Experts of a small language model.
Size: width 160, vocabulary 8192, 11.3M parameters.
Experts: 32 experts in each of 9 layers, 96 GELU neurons an expert, a sigmoid router, a shared expert of 192 neurons.
Training: a variant of Adam for the experts, 430M tokens, 6566 steps.
Below are experts of layer 4 (counted from 0) of a mixture-of-experts language model. Rows are named router (the router's row for the expert) and show model dimensions 0-159. Each number is 128 + 24 x the weight over its row's rms, rounded and kept within 0 to 255. Numbers have three digits each.
After each expert's rows: "mostly gets" lists some tokens that are sent to it at least half of the time. This comes from a sample of Wikipedia text that the model never trained on.

# expert 2
router:133052111114154118164101136105127111097131136167175146134140134107135154150133155101115100162116089133119196137119145174110098149155152143104137133122109138129115157089097120160145101128132186167125147102118125096148156145117118118100161147119134118129123118092118111114092138129109097141124058156090167141112130099135132113140136123123119127191140144109109109111138106147109123121130118123093110125150100164103129123109117137071125136114105106128097126145139146143097199122122097
mostly gets: " end", "b", "t", "sh", "amb", "at"

# expert 26
router:153081121149104137180125118066103109081119129176171093130109137165124156127104136075117116133135127112106165139119137195114089127130155135093124124077142138135128104121094132109140142138144162148157144106114119113141146129126151095129137123129130111113140139140098075113125145154140122148110098120117121132108160108119102085123124137115110130151088121088085126107142134124134155139137136099105097159146129142136109155138143144138146130106086155156090126139140161142103216115116079
mostly gets: " United", " States", " York", "°W", " Texas", " Canada"

# expert 17
router:132079129145117129122136143094133087118135149158145123147136110123122121117123146112130125112151128144098193085117157168095144125138142090130132103113122143158138107110149145126118121106096117120134125119117162103126154134145097079114151182132100110125158161130099093113140145149136113144101053123099125177132157116103120087108092147131163112147127114115110149148141128096135126134120102124086111159157116112111133139124120137111148115090092113161110139170151178142113229113116110
mostly gets: "et", "ut", "oc", "iv", "ot", "ec"

# expert 19
router:160051115101085106143111124107113078115142125149157116145124136129110131160142140083125112140136119132111164110120145238127124130155163102122134117090140165147092129115128151116136134139135125158154134095110122109119159120125152052110151115113134113141129118129117090138111132148112108145108105110097141139126158103123107095161127140121115104149106120118114137101114151109113157134127123145120138119156089150105153159157112131109146131121085159171090087123174160153116154093124122
mostly gets: " also", " not", " they", " would", " then", " later"

# expert 25
router:130079109159129133135121152081133106088168095179135118128104140121117154124105124121117122158112089144120176125102144215108104134141190105102153121116104126153127135113121114135149132120136154123158143093096125103142126124143136114111172142130142113115115121113116067118081123155163137119142114128092114156089163134114114078137118129092144114144132147107122125097132114151144147114154154088107100161158122139121135147130140142081135100119113124152098130135147141165107193083120114
mostly gets: " time", " years", "ations", " life", "ition", " back"

# expert 4
router:122098083126125106124114146104126111088129138183126124107140093126114139140149135113121104149124120112140192107146141169111106130139138146094134112109161134145104161138091112158119111114137133128140123115143130131154123118124117080142143118110108129131158124158125099162123141146109094147140072133087144190118133133107073099114143127131137136143136145112133128149118123136147120133156098101072130106136089155112142172084119114097146103098092150144117130111156179127086209086098087
mostly gets: " l", " st", " Bl", " r", " ass", " cl"

# expert 28
router:141075121144150122137142147088131093108142131162141137116136116135085165084171136073131105142121126136100174148132135197105111120145146095125130110092141115154116145116100128113136130113122127140133144107101114091126132146131113063107115151071125116133117132131112116117137133149126102139151095140108128130098130102111115096101121161126118140176144109073135145151143137122147155154132172105061139100138133134112171166099118142115143109127109145140098116147130198134087145098138084
mostly gets: " was", " is", " be", " =\n\n", " been", " played"

# expert 14
router:141063119127098111181138141087120114106155133175148096137131149093124147115133155117109129158124081119138162145113135172122104137125170140100125138079132139144105122118123114115145142150136141147175124102113145126120157134102141089114127105149125091133130131150092114122111135150122133145122060141107147152119181112129107070129146137103128124165119114089138152133142097072131133142152129114116102129104112157111110124135126141134151094111079133168108135135118145175096206101112097
mostly gets: " John", " American", " English", " German", " George", "ville"

# expert 6
router:120049117128116103133137142113115124093115154158167107140110117130108114113133153107096099154140127151084157112105135229091129129130159117098124141128150149157121095119096123127123145122144137138157122093090150129150129120112108095105153114124108111128155137126128083158140147154155123161118096126121119178094152128106141066107106129100113102137130109140108122138128089118133134116139112121082134113149131172129170121110141121137126122113119152131085115135171169139098178095132088
mostly gets: " during", " when", " while", " through", " until", " After"

# expert 0
router:126063099103092063139157151097120105110116122149133139146141140116102140086147153109115119147099131136129178166140139208093111141130146121120112131109091155118118117101100120149163125142157149163164140109090117122133120101129124105120149119121114088127134111155110086133128106158124113133138129168077123137127186116104151101123129153099136147180092118108129106166140095105153150101110140105101106112165142134144127160100143128085127111120117129140116123144145141127103178101120090
mostly gets: "ated", "ating", "ed", " known", "ted", "ized"

# expert 10
router:131050095124126118114134161082122127105118150143150143111149119120112124080143102084115115173126134112113226145091122169127121134144124119131123115112093157130151135120066111151146153138152107154149121107082125123143138088136137087133126121138129088148091118173132096149102136157141117114110108154087151165112155131118120085100110123118122145140168128111148130117169103127095131131152114121108131142114121103093114141131094134112101102131123120140125124158168164122120178118112107
mostly gets: "it", "il", " w", "weight", "ent", "c"

# expert 3
router:125095111148137084143128157097114120116154120156164109102145104134125132105120122113122104101117099135114206128126123175089104116154119109098111118069112151119133132122102131130107139168109151136148141128121158126131141118100145121112168127118137133114120123141125119165139143185155092142166060108102120124108163117116107139101112135121132128158133105109134151110119086128159134128124142110108077154153148136103114152152139123117136075147116135142064142110139128114146222119157095
mostly gets: " New", " film", " work", " un", " land", " Film"

# expert 29
router:146087142128113149137127128106123118093127143171131125106146124140133140139139139103094116153114087136102195126112129160144105123169176112106130122076102145138120183123107116135134120149132148152145143096107129115179102142132120077136136130113115104124159103158112091150099187163122109134146085136115146113095146122105121109127100145130152108117096121115138124138126123090130138107158120100087084121137118136118157140151156099075107111147084165126077093137144184137094158099143102
mostly gets: " b", " K", " m", " f", " t", " s"

# expert 11
router:143085129140080116157118154098132148104110107155173110122134150152140139123140138071115120146114076126109167128116155227114128116138133140109115111087124149128121142101116090152148156134125152164122134104126130098147142123151139082148139109134096089125167145159102135177085132148133096131128090149108146131133116105099101116140096085092152103174142115111134117118128087103128120128147132114098114143135100135125115140138155158110151094109107126138118142123145187131099146090109098
mostly gets: " two", " all", " three", " where", " between", " with"

# expert 7
router:121090101132122137135142129063128089105130156162141117120101130116114178131154109141119113142127107136094175116081145198120114118142165131117114123084129130162114188104101143139146178154142133178144137101129121117141143147128130088124111155145109106132137115125129070131133131184107116137141097137088153120094131105100105081137121145104099135132100127094104148130135108110126119127123120132120108135129134143112114121119119147092144084128126139167101118136144196173093173116103105
mostly gets: " he", " which", " it", " who", " He", " but"

# expert 9
router:116075113112124128177113145114096125124150127140158137148092097126145143103117134108123093146121081134114199158132132174129095142129143137092094149074162137122132127132124125119139140141120127160150126098122150115142145103099130079103121154097098092150156135144115091125136136148119142146118061170092129133116137119096136096137094163126119103172139138098130150121105101106131146112140165145102092125142105139118095135143150130137147135089077147180128110112136159157101184121111100
mostly gets: " has", " had", " have", "á", "ó", "ö"

# expert 20
router:147111121120111123150142151118120097128154106178157097153132105145084109071138118123103113149124112127110173140138144202133131155163124129124129131101114155135130135126123112127137145145123155159153134082161152115130127137124100091122140102119108096149147151133101107142120145150136101138142099130100126184124182100108118072145103125083125109127138109113146161123132127076138134133145119118112094125128119134138145137133115107099095074109120144167100108111192180127083146097092080
mostly gets: " an", " more", " a", " National", " No", " most"

# expert 8
router:135089122113125121158141151112104116094143115188123089127124117107110154125133115103116130121119097131104192118119125190105132090153119091102146115085135143133139107117079143132149153120135128141140114084143145097120170131150127102130161143120144126156146151121103089148107142123113099160153111139088137134111157124110113064083083131124103115146105131115153166125106098126152122168143156139111090126162143134133139107111129136117117076101125153167107127134154178133092179083150117
mostly gets: " School", " government", " sub", " head", " Park", " post"

# expert 18
router:139067120155096101154139138115113112116161133159140116132115144117118134120147166087095145149133104091101190163099129142123109119162159115125136112094143135150101125125108117169158133122145171148152175136127131102114130128115142051131138139121085112129134136154119099180114109163131139158147114109085140154130136115106111086128102129124110137129146113104111116102104130125112119135152130105071098135094114139099127158108134130107133102089099147153093123149143148177103153084146072
mostly gets: " St", " c", " H", "or", " C", "St"

# expert 22
router:126054142135107129144097127087130102108159135156134132113141136127109141106147156102114113145103111115108174154122172206113101118162142112103123095098141116145126116126088142118128119144136163150130139109119132109134153172136146098113144107123138106136121136147110095154120141180132095136121099129111121155114172097102108097118121120095127127148126144090135107149124103109119140125116154098080103119129124120115110136134107158090129103105087139147102109135183197168111171091145084
mostly gets: " was", " is", " were", " are", " except", "}\n"

# expert 23
router:126083120127116126174134135076115066089123107147091114083107125118131100138143168132124121106101118127111203130146137181110091123160138083140130130111118122153102136108129133111132123126147152152128145100132161122166133170139147087128118118127137083128131138141128111162126121152134139168156083158076135155093143138097119065126128131128110126192125137126115094127098120103142103127123159146099102159127123124144107115116138119108120091132093135138111113155133169135088179119136105
mostly gets: "/", " |\n\n", " +", " $", " −", " number"

# expert 16
router:128078146130138130151114151118102103116162145191134092126097122125126142114134155130082116149132099152140158117113134197112098145153171108128144118108114162135097128112101128150143126133123162145152141092124158121157120140100115082128125128109143105097149121174128105178121143151127096153136100121078119159089151126095104108120126145073129145162124112098140121144132107102128141129135111108055093134161111175104118172144113161115127105109100135147098111129146159114099146126146095
mostly gets: "The", " The", ");", ").", "\".", ".\""

# expert 1
router:143080123116130104167149160119085111101135134155153142080120118122112126135125147080109124147129101105102171109098125211113116134166154137131129119097096126136113129104116116137120127134159164158090156103126126123140158126114132108105148116120152097139144109127102095173110123159100106132128127142098126159082161136110121079116124135107120136154093116124106128105147140073129128116141133097108113145127130111112115138118117131131122112118086139139084125151126210149098200078120138
mostly gets: "\n", ".\n\n", ")\n", " |\n", ".\n", " |\n\n"

# expert 27
router:114062101115123115147160142069137114101124117177146123162106108131136125128156143113105116164124121114105181112128153202136106124172161098122123112093129139115123120111105132133138139135131116171128147102127151149148135164153129072117132166137134117144119130084117119179133120172097117157142062132106109129092179096109114121085119130126129143141121113103120123133128113102143141127152144118094101123132075166115081148127133146111125130123091127127091128139142158158131117097122079
mostly gets: " &", " by", " of", " or", " North", " von"

# expert 13
router:137063107136125103150128173087114075138153138166153123088121086112110152099122148114118106148128102129123156128122132161113097114181145129082120120086137155163134142116129135115154138123167148183175120109121133101140135097116123083141159129139118113146123135156132095154112158173144098159110079141089134164098188110118120102098123132121136130148143140108145131132133094118158149121129129102095078138148109136143124150105127135105136103146077140150109114124156166152115121107155094
mostly gets: " \"", " (\"", " “", " '", "',", ","

# expert 30
router:134084107156107124154112171097122131107156126149142108120126146143111143111118143093087122166134100115093163141126128188114106146166129103091121115076118136106138151116092123143121123116156132154139128098116166108129112132153139108095156150110129107130132145149111067164126139177122114125142081141106176136099152141122105091112098119113132098155164085111134132105088134082137128142111135127106114150143145157128139117127120134113128120101115150144114128131157197124080165117125051
mostly gets: " pro", " Pro", " Football", " football", " League", " professional"

# expert 24
router:115078124122108138139114138082119118125143122167126129133145113113114151111113174077114115175112093123118180100083159201098085127200119142128142117101099130161115168095113120111146156132154152148152132067111143124164133146110108110117167132119111092118161152112117096131132129151123092126145125145114126132135160147118125090084127104114130115131126145096148110132142119122129116111131144124089091141130130117090119155139124135132139116120110152156103092142149136129094189080096116
mostly gets: " made", " music", " won", " information", " people", " record"

# expert 21
router:152074145129119133139122135069097123093134126164127098133113141095105158151148133123100115137133134118080194133094155127111114141155181140090131120097136118162092119091139126152157106136161135142126138095125133121154113114132149122118143112148108098133136128130101087192129142175140141141135036137100122139086116108110114103124117120099129105134116146096115120152147123094114148146146163116109123144146109133120152133136156126137141096097118170137075137130149171159100151096157113
mostly gets: " M", " F", " N", "D", " S", " R"

# expert 31
router:132070094144109100143114151094133117111115142170130130133143086126134147124140162094129111152100116133112167139092115207104123092165134135111113120102112157110131109130117117157140125122119165131160161086109173119131119123105132086133133148149125107131125153146103080146128132179132152133113099094076132149100174112100133124117105121095160125152140113112117143110103117102152147145124130122092114153164078130142113148130115120091101107107090136159113114150150167149086168124130078
mostly gets: " December", " April", " September", " June", " November", " February"

# expert 15
router:143062114162118123159156152090138132078156123148129114138103136120112138122118136106095106154117100125130189123123160160131115122143168134111128117091124129135115120102101131125136135164132145147166130075108113113157134158122133093127150138100117097146131123150104093159130139150133118129127077145101119136112159096102114092114103124095129114195130144117110118144142111082147151144139146126096089153119106131093128131143112114088148093130111139168094136132144188161111197107130080
mostly gets: " Log", "math", " Lat", " Wal", " Sign", " Mic"

# expert 5
router:118103145128119117122165167117097099121148125152152139095131132153081152132137154082108121149115131137108191107093141148115115115148119146130109124119135124138129129124089145145112156147124150140134115116110154121158110125140128083130125152121117126117139127122107091166107154166145101158134012149120120143115146097108130087133098105108125125133126130115123093114115135102153120129150131111053119133133128145127108171135103132112130104114108175155128106118163189127101206124124121
mostly gets: " con", " Al", " Mar", " Am", " An", " Ar"

# expert 12
router:138050125136106147173166128107104099116133130117164130087122128149128148104142138084137113147134123126095188121105140174150097112173146120097134104091122112160103135122126136135129123137157144152150154097133129127137116147145105078117144097145102131138118130141096117128138126199115106138118096112079114149090136114107116099114123094127130143136110099109127113109130119091122143124125109137118132134146105183115109144138138133086149122121076179131122169137176161139109156087111074
mostly gets: "In", " In", " de", " ex", " in", "i"